Weights of a small mixture-of-experts language model, trained from scratch on English Wikipedia.
Size: width 224, vocabulary 8192, 105M parameters.
Training: a variant of Muon for the experts, 657M tokens, 4467 steps.
Below are experts of layer 2 (counted from 0) of a mixture-of-experts language model. Rows are named router (the router's row for the expert), gate (a neuron's input weights, with its number), up (a neuron's input weights, with its number), down (a neuron's output weights, with its number) and show model dimensions 0-223. Each number is 128 + 32 x the weight over its row's rms, rounded and kept within 0 to 255. Numbers have three digits each.
After each expert's rows: a language model's description of what the expert responds to. This comes from a sample of Wikipedia text that the model never trained on.

# expert 21
router:126120145115164122117161088088218082114117164108133112116126155092073140130118137142131141089154106090154111118112074130096156108173037060130133196156148107082142114123075090139097119172138147116127138152154147076079041131079142116126100126212103173036093130109192104114107158076140106117108194089142097102168104110154089150188154160122166124157107130042111124117161169093099145135055093137116112153106121145133097123062137117122098184131157163138157145067097115120172115129098149123142086106172122151106137179139167091109130160097099074118147098148118152126174115126108122096083156061121165164097131125145113101144149137137142148108104127127121087163101155170135059089105
gate0:151116127090164197040064120177181117107122059144112106148161071152140140139121122151128133155138092102112106128117144106129154139142180176072121125107147166101121148129119199124134116109152097100095138159145115121094131139117170106152120160154173099091105142109156121130185183132168157078113193108119111156153125139176096093128066143143103085085149134192104158071129113113140110128142096079135158113092081136104065164097084148115128117074159151134111194096114138131098182125111091140189193068135074058135084142139105066175145068143095099144147102162154156159157134167120139116134170097090173116147097172125130169077073142137145121113138104106108172176175123105128097045107
up0:094130169107117095204112121079093159144173166126097131133077151149087112103112144117163154127075174145126138136159136155098102146142114074156119092100078158133171148105119076081109134109140155171125126101101137134164122131129121138125150052113088125175135128170122144129082040092099058170147116151111115160132106172124171121095185124158155212128146096114150105161185133128134090079106142135045113154121108190146157102098168100119109231168137096129146047137093117097138077129161098083104088204098200150072174131105096158102102141118094155120113137101102096106098161124138131099124098130120148143175124120112146130167124153134121154143127106131125122026117172140152193139111
down0:189096163128124158016129127121118115080120118114124146129075177106153110155085138103106107108147060149142100097177112166115152140112192104060143206161175140167146132086095117141127111103108111163174149141154103077127144129133114053121123130155108094184110101123145059102163136126132150129138168192161140170186131148150088165159135126167133147206135107165102163121118109116075103093084120132122082164137069171065109103123109149153097107152136091168149117166177116178044185106145120125157101118134101100129131166139124102093177106111188174090069066125117113157132114139093191116140134179113141154141107159101138084173148143104181077142122117121121187130117144150115120129165
Month names in dates after on or in (December, May, June), plus closing pieces of longer words like -ately, -ated, -ence.

# expert 63
router:131184144148092145129180083120187052138129097125098108147109108093081135127053151187111099111161089141133140151091139148121180085179089104126161142120167092102147165168088140103114126151184181186148153197175180111098125063083163123095116110159075207106114167095102136124078154171094113108091144115157135093134104125150079119151129176140140127124129147084140105119130216148094140168097071137095107214120088108165126102074161118112098138112135099124124084098100095125146155120074168133101111109179116126119165114153179101100123182151121095156110122178116165091108085143146177118045108075123165131087137132149103131155164181105148171142086152125143151161102127132157104130119
gate1:099149154088107158159156098187112149122142117157116133064149126110136096138109138150183118171145106114176153138126149136132146136077126141133118125134091145118131114077142090118105068118105092067163172136116179151166104146129111123229135145192134119163121126104021138071132119102101098111143083083121102084120114146102156115101136145092151161162135046145051131131125166129048145113107180162149090095167145147103140169134119163088203098140105142128113143107147119118146134152137151123113114154131188135118145085083128119090171183009177082096160076162165143128117093128128110099126133214173165122129112192128162110091082142142100133126114127167109150098103091084075105132123
up1:145134120130187064145150091106155137153083149176133097153138087093116165127124112121138164142138138111043116165066150162230092142127148129106144190165114095102137117123140089199179146095137130118162084169186174136123130104088123086149139131160138113095155102176101090167135141096095110136123096195106219118155105069099132194103101104149184077112105168174160096125118156130125141134156077071118127099124067125141077111115110071173059109093126139164116097129158117202106127127109161098078082069128111132119126072186173128131136113109099154111101108088153121086112142139109098130068114081090122150056085151093142093112126140122110113150132146076119117102121135100117116165116
down1:108132133190142108128101171111076138096117167104096175140066128072121127108141074167108070142121142159090105087119131154116135103098083075175122114116093091097190126145087097197119164125173103035132118155090134090134099169143170109092126112143172108155133108127103079099118120149112109071118154160103096104167134114139120072123102056113139119168179146115125156161157164145078169125178107169148101170156122161099156085100154133077173109134142125118099090165153141131094113179130190116065129062148131098167147109056146161115119132138150132185112134171115072107163096117105119144139179154119090100138184145151140067181080131121099092157083182133144142116147213100125169120164
Second pieces of names and words right after a capital initial letter, such as G-lor-ia, V-at-roslav, T-ol-edo, T-ab-aquite.

# expert 48
router:142128146091132135073192113133140099093150133115123125129129120122088205133121147120126143071195124132192097152097088158136144129206051064147133201184143154110146150113124109138154128120129146194137132152209178119122043128020137117119136121192085156089103083076111108121076111092085096119102101096098152123114104114133106128121132188152174150133163160113139148078115153139124111176066159098098092150101154120170140119096194103107090165103114141118110078107093140135151140108104137127095101146166124117102125144146145079148078126125142084121108140167091115119114125066122134024077153115138128130140186166108083114125137128090187142111107192139138102108119111094142102086126
gate0:145085138052150094190086181120157181132090151097123124157149119135147136128095146136103116139137106132104140072175147145168129108137165144124118147171105165126147123186204158138137114120130045121121118107099131124148125139125157108129124102117149107126163167126107133163176160158147089134129108200092167173100131158113203125137145103139131144107164166079121126107182144146097114127143103174084142207168042174133164133121188042170132151144146098149114135132188164179097064145091136154103072166104116106207076150120128196136160101158097132135110159112109122178106094145100100117108136132130045136130119094135086179163179161186096089086113154175096127126182135121149091157125
up0:083199120124102104224113093114113133144083145096110133129140134138115131126112085166101111111153229147158144136141097138129149152161113129202102123166139087134111156151117101184110131115098113111097089146122132122117156143133129070170097085092150124217129085093107121098084105127148086119121145163074091101099163126197126196197146148135173115103073125094168082164148129101121181154146091171098108143077102196151097109122079127111122115116114129194129092150174163115138111156128112102159173137131099057139116174146084139117115074156088111150164092074165092127141101131113158146172086146138180165119080101180146066127106112051097162129166148149065140112129123110106119092149
down0:139081172116106180096088055122086164131208132157114051066173166124132098111160128124117134117140128134135142131103150124185153139109171103047152142102066207126175073095106074080140118088140145207193147085149135113155131122112073129107138167199079201114110089161115119139161158147137117181115129093138115135147131114068112135144098148123093169171146128104173154101115149126092138098151132064060114141142128130125104135131080159125110126114168170075141130141093078153169184112102126164120145103161143152135168096085179148142132153090191136135097066155108134135065140152088145173106104085091126122146124160117171118153104106181140120123122081176133094113085102125139153145106
Prepositions and conjunctions linking phrases, such as as, with, for, by, from, between, plus ensuring before that.

# expert 11
router:138119195112107125118149108145130050136098117136127104150129124080097170112133124182124103138185087098180126134092106171109147132255090073114105180139157123136172124140063123097149125133119145191163154177148196113135062072110185106114141157172136152105099130093119118090090117111113061122102133085105136058135151123138108104154157172188156104187120149106096161065118186121085143112114059129128120152101118118184134055112132136079113145119115161118124084128130092100156143106102138144119106148130149152130150104131120103151079175145147054142090097131139158119140041070119111102088141122103163143089132139151138119149184157116198135159112185130134128101137136147128094092103
gate0:123170161124138117097099140119095114144211095100128178121197164165078196089160091135109142095124160100146114171116118180116131164083123110090141160153119135123189163119182110140120136104088145119126151111129137134107187150111165132111150133137154075143096119098048105105139172110154143148114087069149112147129074149099121091182125088104065129180151140123128099121142062189124138062168196182156162112086092119136152198136130157214117129127115131186090124110200163074185140095112126158153152104163127108117122120122164180163185120114141172184066145158109098101098152125169141170152078115122121112110107151155127172166067093163122150095165085148146147127128122124158092140105
up0:194135081141084129155142087204210122115085137106076089134093116109149091127143155085158106117123224094084126081119132117118116150120134137090086117090092110148080092105084139139129128155167093107104145096178152131124200102173132105115096137052124107166140139116101123214053103085091130120123170095133097143155087075137159128091135109098122165138133086137134162156117152084129135116050085135118158157142110149139097142134078137173106122122169140098203155096095088156067136159089141128118110152099171129086064127150123108102122112118120136104139151158157174129106081149078112113130171119113132105160139038172149122106149063106143152118150144131126133131148058061148127067098
down0:098112103101127102125120119115091171193168081101153190122145128078108152103153084113133129103154066151159082112127134078112144112179121118140123122124107137100177157167133115144115188151104159119160099152100157110199088144099182153152143114169143148092084139141137123146131126182100138166128142167086178147120136183178104175096094101139102091098139137133113102200159135107110151149165149184126104162061113057152138168068173136209104128135162115123034112214162124150161163115144157138170180123127114146156202160063138106169126132160134168096130112101151152167150180168180138108120110123152131187104137135146156194105150147161151110106125111151171072156166129162131123156069
Full stops ending sentences, plus periods in abbreviations (cf., Sup., Lt.), initials (G. E.) and decimal numbers (40.5, -1.4).

# expert 40
router:107134173109130115095165112145173091125108112118117114145123118089090168096087117152128092089169084099170073171092094166143165097158089088118093174163159091112164122142089093117130120128166155165146141163166169090102089100092162106087130090164093164090088094090166084088094154102088093082084134091089158086138124118161097090124159170164152112168159132089101173088139162133089135165086097110081136167082111128165143085091172130093090160124139136084142082086083103126162132092088170124172097110169144165107175149161167087159085160127107082174081089173093167102123086090124099090088109086106174150083174154153081120174166153088171171125109168154148124125139120159173089094120
gate0:230102139147090102093113098087167103103102109190148115096122130099163030092111156095137124136118071187188122146173122082101127076174132127142073117181116096142102137113156083147116150091160094114171085231160164102090161092101137084151171127136128118142161170100120163166124117131108128125116097149135070099066141194149054129108125119157140105123167086100123101131092159084145090137159105128111177137106111125118111163132127101116127154142157167047108144140159144079110116133138100143092157109167155141149147074125097125110127088109130132165118035103128107154082131123122137174099081175170118178137112125157102088111149152105099186124119132082144086074143149172081136165140
up0:167160117135117171116149092157112177124164131106140098074093108126183054130107143087105101157064109089142166113149161132141189115137083149134103174126146131177110145120124119182126111106140107255182121080147120089105128105157165142143215140131178118091109157133092113147121135142096082127140100145146101164169080064116141102141127111167092067099113177120142127160139162155091120100120139105151045140240142084119130203118165131125127071126096131173149126127093147070148126177166170128153131093115126142129109106150145118171126164108116072131103062152091114109159050149132125132117152195132129130144168087139147101111104128131084119117165170125112105142110131147088083102144
down0:167151084096143141124175128169147136148116171096173109094094103135147140155132115126210105149134042122081171058094206131144141092066103093101184142171123111168130134102065141140133095112101108163147141133111159119125102148166154143168154228141110140136145102161151128147090078157142149113112089095133153132158146147163163111157097150167139128086118108141191145172103127207111128128137136148139159134177134084135087136118143162099162118150194143159041108049076128099156133136166189166149074105120095136163147131141185149118093117170148153086152117162154138153126150088118095045058130126093121134131117062105083109128079142172084101119111127126087129117166138151137101134159
Minus signs, LaTeX backslashes, 10 in 100.0, and odd words like Although, A, last, not, in formulas and election tables.

# expert 20
router:143131182113136126133149130137144107124095112080118124097137136117057136121130075153155134123135066144171118161137096170151126134201101078131126147165183108149169126131107070140081146106134113157124128155176146150130082099115155088087126122162073188090074124114150117114120146130081114050085111090067170102096105100154111173123147161137153108203155112095147136111109200097119110166094099102129140151120084105144146070099155140099089168133115144117160134085086101135158143104072189142167150147162147147126148165127123078096095171135123079163114093139138138148098044127149109028116150049114138116096203105099127146173184129133210191095111131143139138172123133185160105132104
gate3:097039130144160174122159119105125113142047116151091113089115118146164139156142110170149139136169087110113087171132095157125159164131155143081132108063092113113138146106120160140145133146201064138155165164123090129127145081148149113097081151143126154143143125122152149177154114094095100118137180130081107139146138131177104073190141098105111140148084084165149117163145147040111048165124120103113152064157182142174163155136092123150124156106103074114143072156143104098137076145107146105115164092141095125091141087150120154153144140159195110197161077120126168154128204156114116149160167086122115121089153064161130107125168055096095150147097119172134125071190147144149091069107
up3:153122089145142145110106105134116069092138128153107144131109175156161156163108157084103139159109106130104067138163105132086131156094115147106117112143105105219118075159126088122167105123105118066096161197118151082153151109131135161144170117134139109165176085156162166162122107126151041092149105124119104144130124134092123170173142093105142123129127142101167109147170108116105099094135181089099140130146141137139168116095036044132183146089144123063168103147255131149098118062078119108129158143151107157122155158139119171134125203127094123140108078107143220148132137085138146103153121092110153125118112124138219172130104133069120151165100131127108116093105118120122168205129
down3:122231149148142144140153066102141183107113087095103183110112130110077116078141161132147129115122161139104131137116124137146128159140125153137144155129138101118101126116147148118112119145081143140101148117110163135143079173150112129227191070151106135140170126147142084101157170149128087128139134163158135044083152130075121099104184140107107130125104176124118118115129110198144142167161103146085201139082123141024102142076133109105199136165112111157191142075141116097140148111205149133148145132107135058167119125162107096130167116124069181110100133163126115080072136157208096137133090151099168092136165146083109138120176133117105090126109147156097086221126108171130098128123
Row-ending pipes with line breaks in tables, plus coordinate symbols and units like ′, °N, sq, mi, and the word well.

# expert 33
router:071138145136103142143149094115176061080112149133119084147146106079078128103092176146172066094155084116132143172101140156176180118194103147103100164157175130147170123119057134094120111164149112141149147173178195107084088094095130151115124106175079196099097112078127071119073163111099106131104150107129151078143077115177120138106137173131121099184136149086140154086132184093079116138103096123108138180092092158160135084097149149119088152157138120107140130087122116112162095148066152097090129126176096149082207144141156105154130179101150103132107116170086123100095084126080127123056145037111160125113162101136121139144119160139165169131097147127128084135093146138147073081105
gate0:116112124130105075099193147149083127105139147099167189159143123115236110137137124129127077164164139081168145118161129150076056139127165118101105100142104162105124110138131070139133097149145139126128166092133133150107107070098114141101158132146116117195125110124128143076135130076093198096162148090165181131155148181125104145176123086073137080118072119139149180148063162089128103167099075137108128099142189076129152100133074202147095176139133124134151151178134103110146106153188152125149111104131108083134131140081112096144126077121116163204135136080047128108125127119126107097063136183119117115092136140148135083142066082120117158141134158108164162140184132163184136173069
up0:121139098153137146126072123123127105140117092134124082108076085110069170123138170097132141067091133160097091160129131117145170107100114075130149147094139058135109184066147132165113165113116131134124052182096107134145132125134145146126130152158173146107122132074141121192121113117181063127110108109109088126109133104077121156133155135182080137098146173132105105102144128175136134109131170119154129185137094150143121157079139069091126057142145141115113158132101182156115182073102112099121166193129112179133144131184108162112159144139152070068140070139178152122150149115083176172118084072174184126125120124171136163129114119125119081118163130152122122093023124093020151073164
down0:152144136133138105151149118114137059145129153130142147113130081087144137111172101125121178093170144098162156050188151159166098146127079122120150135147145121109134135156083096170164178116163134140134114101141121143146150215143159146151157141166130148129140154113193166178164171129090134178114152106097099112144084097150118105188159113095219129168128090109034134085158135113079091170060148120174102090201145203135115125157191096176113115128088162135087118131158045168182155146109132192122141103161130178134149102110107148120142120097102177144146122143096142147163083071138141087093128132091128162170163144076082157150119157092100100145174169154151096079105120105156142118107
Word-stem pieces followed by suffixes like -ic, -ian, -ical, such as organ, Roman, econom, Com-mon, aer-ob-ic, Catal-an.

# expert 8
router:139169138092154112109167118142180067113132155120108097157124089077017186121082125171114119065146101165156145143064111148140163131183092104074135174150118110083189165082056115113106130126172153144124139190178152105099067132060131131121145133181123198098083131101136113136083150127145118070111150122080149087178116109181102129153114154145132112154147165085150108092112175120092117128057059099091114185149152114157126106064127114124120167097142115116112117095152089119131160121069168125089111126190121134154166119120178102115102168071104085141101146155167118113128118128105125125078150066104157160111143173165078080145160152125124160133134144130160075146099139119131102127155
gate1:132102138115152148150171117132132145128097163118093138140154165137147123163089156174193182163153135145119177130107144110128130168147124123137152145104178124167091122119173128186155171109075153091099124154129151092206075089161095092136142167103119117065131130136160159188050069122125148150118127140192116153122113183072106109110140094125157115153119182195120108152121034166106103093143139138116116148097102090112079140125068121057135097103149095180163107140091141128090083103114134148115152126119097180075134104128144123155108119126119093109082119104179166049093128164191149158119167127186107139081118137105142129127127095125140067177088049154164188192133091181094123110115
up1:161134165131210135113150044130111143107115095109093195135125099138124133081169082145074152157084161134142153125123122086134152189114084094135099085096155154118171155172107108139071129113150120118070169138190091133069081145094143105189099115181127120104080068140140148135092145128147156115119165162138110118120190165156095126105170149104107081128152116135135123084177108109092122135153151095171133111132128083102139155105050108140096124074093090121105135120160138199109099159141111130118065169113134151119227123185146161138151106164153128123133131103147142127155130196210131113099119045084134115068083091094159121163114086147090090107121114107106108156174105188101109136110
down1:142188141127170055094122142124120173100090187136144065118106105106127128119145127109151093119081106131098121101177142119065127118141128143197166145102133119156143083120189127100067124121117128142112162132093131104121106176128094125149165089138085142145146152114147058086118107135107114093091092163118097148122222130119147173166194049156133059121192123091145168085163207136119097127110120154158152130053150163172124090141160129147183121147108139080169160130158154124167120148105101137111161109156093157120147154063109107110070151137135118098178090130095116093176162128117092038154113064115076199078123115157130083117094111098124106085157135115156123130149136103139151141073
Middle or final pieces of proper names, especially places and countries, such as Se-ine, Rh-ine, Tun-is-ia, Bal-an-idae.

# expert 29
router:107134172110130116096164111145171090125108113118116115144123117091089169095087117151129093089168085099170073170090094165143166096157090088118093175164159091112164122143090093116129120128168155165146142164165170088103089101091162106088130089164092170091088093091166083089094155101088094082084135090090158086138125117161099090123159171165151112168158134090101174087139161135089135165086097111080135166082111128164142085091172131094090161124140137084141081085084103126162133092087170125172099110167144166108176149162166086158085160127107080174082089173093167102123086091124098090088108087107174150083173154152081120175166153087172171125108166155149124125140120159173089094120
gate3:214119126134125127136151183129181093140161131094098155129145088115219139139146117160144115181144121142157064105123170112151123102169089184093124153124208082133094123101124183144114127093109215154101105058158099139096099127105153132137133118180077126079162052081112169135131108101083067100092144117091147137128130142083104107138135103117103107110137113135138165109160173118179146113142114102138126123132117140104078167109170138149118091137075163017105154119123074111110119074138116190172133118141114095094107154119105163083153160141122142087079074126118145166109122093137076153069107193133135106030122092148123133189148120135148067156117111137102127108108141096100098122136
up3:085156168099109174127124090164138154153067090101066157188107117146130160098133106071151152079135074129138162121107146106092166119101128123069143128158112113083157149166172141106149179092086103094136098131157076145145120155180163143174136125223124144141114131105108161106123135067019182118139145094133116144156076137121153132112189128129158162134095172093112102105155133150117130147102118146129186142168126121097113117104088167145131146127090082153109115104158201196143179167126152170141121115086143114090140138142123081170129153113100179113136099146055146169153101060165135180154164094163101162140189094104145156104086063185149142149089095151130156156159117161132184102108
down3:106164091129210141136131138114083115071103136155115116120081062102161124131117115192169094171079128087181085137118144128161101107126141128112086123111110119116113126110100159091096124132149087190157127160131160106100153156061115123152126088156160102166140088122107164169153083141135118111111176140189204130154180114102112173083136157191176130122096135168047104091111140161114181080110101131173225090085144170102154135129071152122102144111133146159141181126151126152128145181094063109093138132168157152131186121142164096099149131121110144132077157096166132119159101073104142111132097069099098160147127116090139153116115196122143101171147125128148132060071132142111216134165
Rare word-opening fragments split off from longer words, such as st-utter, d-ementia, pred-ominantly, hon, merch, av, mostly lowercase.

# expert 34
router:125153166093101126145154128148190091106119130139106100093120144087086145135092151130152128088175087118158104184097121180088143103221066078128099197148133135122116164134095128117121096146110135151110122155172142138081066114128178106105122140198106172079099099086111070127053151113121106094104164119124113111157156126163085112168130157127117135241132127087136128090134127102090129165081109097122101143092166112148119106104163136081118187140128176125115093100086033126129129104085160123146091109193130154119128157167138061120094178108143079181128136133157113146134133064123112103128089068094141159098161109105078092178146141141155138137091146081107085085145124152157073076120
gate1:115044142160156108081081160153138126082084136153187105094182134140183147147163184141117156108112109141127125128092127104107137148202113150143122132099229111116063136072097131094146104110157085129100147084080108096066124155171110125114146134095086120114082123121108170109202144140124159173105127113088114065130111055048168189108147143101110152146164063152102121114142118142102159187202136123098134134094104176103087107167096188103112141127109104145072172187142110103149107150138117118131142182054161137098134121137171144094102082105108158130095111094159145080139076162108147110067131126098144121173106152128122124129131103133083149162179082092148127176134103140132136135096
up1:095098135095216100139118112210146182110135124079157105141160193177147154156170183094151118155121128134122108096124150113129142075138123106139106178160170108120099136117148079082180162091126204112082124086088136153146142115128097094072194151131135160114117138125100079156100136130123146207155191098109138096174143171134082102082167143082107173111101100139144110107193089137119131139177112122147163176156134193130065081118086123136107142162124164124139113147209139170178095081146146069111181133066139094096127181156142181167135158104141121095097130130140134137197132148110137127133203105108129118149116162142138079136108157127135118159142145090141173114162069114185143138117
down1:085126145075126152151160152129154113186103188161090128169105061097070098084101092185125211137129133112136121133098181114197114162112163217064125159102050156156203141126099132120115148165104170068107129128124184158139206167136100087114136086172152149143112160126116136126045114114086147081144085164125107121153134146137185173101097103143170068152100166138158093121114108120115160180117134148124139145114125128117095110105178089172207066126117144133109129112149169149092091122132140166111113114127090102145097174118136112128107068172189044109120165143092174158151149106124135133155112155103163154174114131149102163110126159111118108106116137163130104129079135116124139122161
Final word pieces forming plural or abstract nouns (-ities, -ions, -ers, -ics) and whole plurals like years, months, areas.

# expert 3
router:107134173110130115095165111146171091124107113118116113145122117091090169095087117152128093089169084099169073170091094165144165097157089088119093175163159091111164122142090092116130120128166155166147141163165169089103089100091162106086130090163092165091087094090166085088094155102088094082085134091090157087138125116161097090123158171165153111168159132089101174086139161134088134164085097111081136166082112128165141085092172130093089160124139137085141081085084103127163132092086170125172098110168144166107176149161167086159086159127107081174081090173094167102123085091124098090088109086106174151083172152152081120175166153088171171126109166155147124125140120159174089095120
gate1:182147148156159111185108184164171132128121168124161097130077138124151140093193130090079139098116097161104116126126082149125104145154044145147108130154121113106150137163131131111115156127142104131056130144159163150145129187128178158087047152034147114099094042120064125140145170090105188110111160093112157154139185135150094097147139098161113117149128101113135112118110099148083157120157121176091132153078103144124113123083139117104112119190143185125140142125155094172172184075132120112140152071188105117131137123112071119168066170116083155137156173129058082134142104086157115150101160140165108163133153094140111178189149166139114182117177077155096142171173187157125125135123
up1:128118183176076181108139127140121149190134122180103084096119158093137164127143097134158116055152056144119115143128169101123111158181114137158093152119119103134079115125118069150149150078108148097168133103098110095134128168125093115077114172132163148057100125135095174104086112155098152147115151145172155076155187133149108157118199156128110156191130107142150163152141111153142110141153118084165130128177102121082177080113122152111130081126126134141104087149132180067126140165128138174086086086130129095149174069119137103151106119150121174109142153096101077104140121210062143143181136130155053095137077068097060180166113133109122130108109128163179108199130125058141174090137
down1:192127117183168123153148163166114139145106131184135101121148126139150081058097100136147110072173162110138130111075084128091168109126099121182074108158131139158119223099079076104058172119144082110106113115177206132156105131086135111142128065106102144146116108163092121112109133113136128139055145118159154119124130135127153149049107103113169150178120128153164075134106145110068125103136124121115139093120111143094125109134086081150144124118113120124105079117149130117109086132193137156196206147132150156191144191106139132166144119113166101126149125100101109116081121118110221078195127143096106160110099163102071121142146126118118164126119131098084151095153161220134116052122
First pieces of words and names inside table cells and lists, plus dashes and signs before numbers, such as Ad(rian), d(orsomedial), —.

# expert 24
router:153139152054111088127153128169142070092120147143131121144160098115088136118107124178119097073169105117141128128106125132137129116161098123137115132179187090164156144115108109086132108186186162176139144154188131106111117092089228116033125107141084149121113132122170134144119159118117106062094115101103137073127118178174115131173147131136155164141141102107123180105126201141113081133092102123109145160118078129184133104076135124117063167113142159157116102091087075128130124118075157136124143112208128130129165177131155092123125187168167043170128099180116171144119109140089116089099157063089164140109145097107105160164190149138166192119108131184167103141125089153161091114076
gate1:121146128169085042121207094161127124031134105125116121185116080053146173161128088145125180058137150100159082127143145125118038108097146146119140109095086153036144195117120119091139140134208138104154121130125099120176134096113104126138128104075123081103120138100176108090153137060135144133115060142114084135152121122144119153157124157115092127128122101125159136150138093085109167142145149139182144119088098082136110064103104098184146152083096093129120157127109097137109130172121119104141101112110130162129125111097108118114175171077109203100116094087176137161166104184138214148072114067172110129178141142165121128140118133112144116128134122158172127139145180122136147151071
up1:095101137104105111141125073113176146149071129088125120097126105089126155020133210126189143145139134106121105128112109131192143115118077162117088102134132136137129117189078130157127180146097122146152118181142082128102144123146102129163135128094084139050153166119141146151074155083169177078114089059152129099142206120125115169103117122192134187056117155157127136107122152100074085095178156059136145134158153137061149135138137141103130125167140133141133156089140146084102124123132156152056101101143047141135186143160195161144137120085190119148105125136097119169106118159157121057130103128114137114158131124159139153136112229159154152111169109113123156145111147117124161125184
down1:137082127152129145152118083072100130108151115098149135060104085112149150140150148126093112097186081120126100078149129109088149138126135141090131085092149094124124086157101052111139105131105131145152141138191129123159087121112118141158117125112092214188140074068165095097099150146132104191184084086131127119071110122100153144109122204137072129076159108134110191126071093060117111109149150142098164124105139057101143147185115057096121158175112157133107071138097143178114117136092050178118074116136088168130098143151099130147191142145116102098140118134090136133130156123167161163146121113141115086164151172114111072166153154151137110138076180135196202119118128134077085106122
Short opening pieces of surnames and foreign particles after a preceding name, such as Van den, und, del, Jr, Low-ell.

# expert 12
router:106135177115105139123161084104124099123112106154162131115110143088023121112120126168133133094143049102154142130103121133132137073171088100130129206136195090144141117161107087097104143164131125143103132177145121113142075095111160113060116101189089174091104100136132078133097146090101111096097154064106173102162147116147090130127150141139124120212129135064110097099116191092101109151084041121108093132152147125137153125091176103095119156144136168127111122077120044126167104086104143099166110116178117139126149152123129093087076161097102108149136126153078134148109127072143115087120125040099140111125183105100070084163178120128177163126091170119151121158136154173130060108086
gate0:126091180089081119137169146125157162191133093145100080123145103141135094170089123146084107116093147174144159121181130125160196169152192144126128129143108181134099160163116123137128174107149124199101188140140154160099115197080102104132184121138157096103138097133139214125155112099115104106186104100089081156103104089069214202130166118141151135164127118166165135147137130145124135099097133158135150119145065145091107158116106124120112154129143089191140048161104121186176131124169173070133082149131157145084127154125154165121120102117170129141143049104145057166095097109128124105112132067116147058102108120114175139126088129171138188147137144138163197132109152145140143131168
up0:105131147067095123136093117154199135113043116059132073144112103104140110152130121141164090116117160085141135134096157104106106150082128129140067143147103116182161189111147184118157054159121130142141140083152124123126132112131207119122116117139101113142163124143095120095127138144138219125082110110117116115133148183126116114135110187100122126174127086115127129141168144134148149184128112151199045160077087106141136090137096236115178127137119150134110124128239137153153177089141173094169089111126129189143130117167091144164090148087131169146114139142145159116168137169137091130158134143066082150093138121129184142101120143108156124137144106071125157145108080091073121198176
down0:138102138097137139088208112146186119118144150108088175134128111049150100157114146158122074139154138098076148092140155138137095132125127156133095152110126149137169152136121148104077142097113108100139194173196150156114086133139150127095114130178115078047211175145095107124138129119162122100127152106128106161074153123163192144103153197120169167201155113142090155073139121138161133146186121113212107153131180135196155073158136143137140183109109173143118162143177157113158126118144097129110118134079114129130182143084178203167140127139152128136106101149130166144123122150131064097190141207109158135139162102095150093192130128129129127109111137138135211126128148116184066132110
Heading and infobox words for life and career sections, such as Personal life, Career, Location, born, death, name, place.

# expert 37
router:107135172110131114096165112146172090124108112117116115144124118090090170095086117152129093088169083099170073171090093165144165096159089087118092174164159091113164121143089093115130121128167155165148140162165169089103089100092163106087131089163092163090087092091165084087094155102088094082083135089091158087138125117160098090124159170166152112169158133089101174087139163134088135165087097112082133166082112128165142084092172130093089160125141135085142083085084102128162132091088170125172098109167144165108175147162167087158086162125108082175081089175095166101124086090124099090088108086107174152083173152153081120173166154087171171127109167154147123125137121160174090095121
gate11:215164170137115127106149130184102145177120087206079147096122051098123126149133143118175115145180084111191179121113127151135124056169140190099089158153133083133131193116129088155094102121093159134137130119091146118158161117126141104147123133159121121145099117150202094139126115177112119120146080142161150111100167093026123138125150139107190100126164116120146129116111068130094137107154137127105144129138200182084092106067201182160158144096190128090152118149118183125136143138110116162089099150136152106121056201163131133132134157109097132111115083129188188075093152104158130133161119101177107176110153134169153077130086098147111138156121119068119164144138129148129175129112
up11:108181124175173135172139093134113116107172142105106123240109134137140101163163126138146091138124091172117118148176120079095117138151117152138158108142196133073132127195125101088158125134144103205186172118136145095064094094109049138136182140165138194086206130123111148090136138122090127157182085106162129118104110156144137102108048127085194135094179111173103148158142158130115120137136133127079097047146111114119088108094163188165138147138147149111135140097105192099135124120145153116081118064116099107096124127100137106140131105124161153105131126116194092091067128132161076114187145114159166127121120101167119086213150122132109110110130058121121123076169124158145109121112
down11:067156116127075072095152095089137199128128115155141141150127139151170110098112174126160152117098173159051157093101136158115146145122136100128167176108128187124149128172137128095173082098120084114102118139125134112183137093143109156094125182148146093106077060129119156087116145131119120155133121111109134108152086149137157118120140069075077153045181141096096109135072051160109134122158155094151140058133131181170167134155076108115168126179133167127111188095098126132205149162160111101128126129165126177102162145187135211171138162127169135122109086133166116127113149112164133019096154116097174118108072122157092122100161135113163145098097119130166159126091152161146102079114
Very broad: capitalized initial pieces, first names and surnames, places like Paris, and day or year digits in dates like 19-12.

# expert 2
router:148195158144147142152178107120204066166170153122101093124118093070059130156043145153141132076162090139158141166113154160121181100203084072144156162126166124099132167164071148108113119166155177160144168191179144128078075097115200100088099120192108187105108130097100126101076121136121106134126189136124158124164128135139098118173133171143129128174130152065127131095106186112104148152084104126114080197119111112172156123081139120063120170135151115131102098121113090111175124118079144159133087098171137132168100145146135070096087165118121110146117132160146113128127124154127154101079098067107144117094138111102088087155173168096119134107065154120136139142105108170117091103138
gate1:144091193137151053132145130082148129059119158089110096109159159135179102133138086069134119121126095103102122091097124165116160143096129098163130107124139147129128100077080110190171137082159142118102083110104152061126118104196083132146094148165133093181081079171105149141140143148134158104061081136121125119146131104138113149172154118068145169136104180140136167154117051141152084140114139149190119203145075112122172179126157169117075093158147113079121094160049130156100083100117121128164095151101135138137122099137115091119163103129117117110078087099114189125155102150171116136113091159103124205126094102094105082110076125103110133031150119160138138198112115101157131139178
up1:127000217122198089103121119130145096106127136160088156172113067109143103103052094106118081132150104172046124127069142154132178126092158128188138106133122132128141143116139139171135145106101134109125125099129073133154105127085053127093131099134110093129127098133109172169131077147067126177154041096055135153139079129150135114175106143168167097197099129140119154121061081140123111122121082136087132131126179102153158135116112147125108109122119075085099180141116132136134134095159157136122072120100093156135149079107165091122171056139113150154178134134086161149169124180117059118125116123165161114146149131110119106165096136110126106152146127094100138165123082138126104143102
down1:083126152113132092069122133126186088114128108130153064138090182164149129073128157161137102139131106136110146124136131048138109105159101089168096132171150113149195060109105131144175150155148147122131086123114103122146154091152091113082132107167128088151114139167131095136131117203056159158113154103137134122120127148118104120097119029105121134061158081096146082160134155113170096159098140124106125132111178106138135151081154094095209061155104173082098121128102175140141130113141137139138122152171135129141191109136102207118077130093085079115103181102120120134094114119082171151188081157127098173134185105137113149188081064184146154178127135105132107136085156097177155147191
Word-final pieces after one or two opening letters of capitalized names or nouns, such as C-ures, D-ennis, M-ale, J-ones.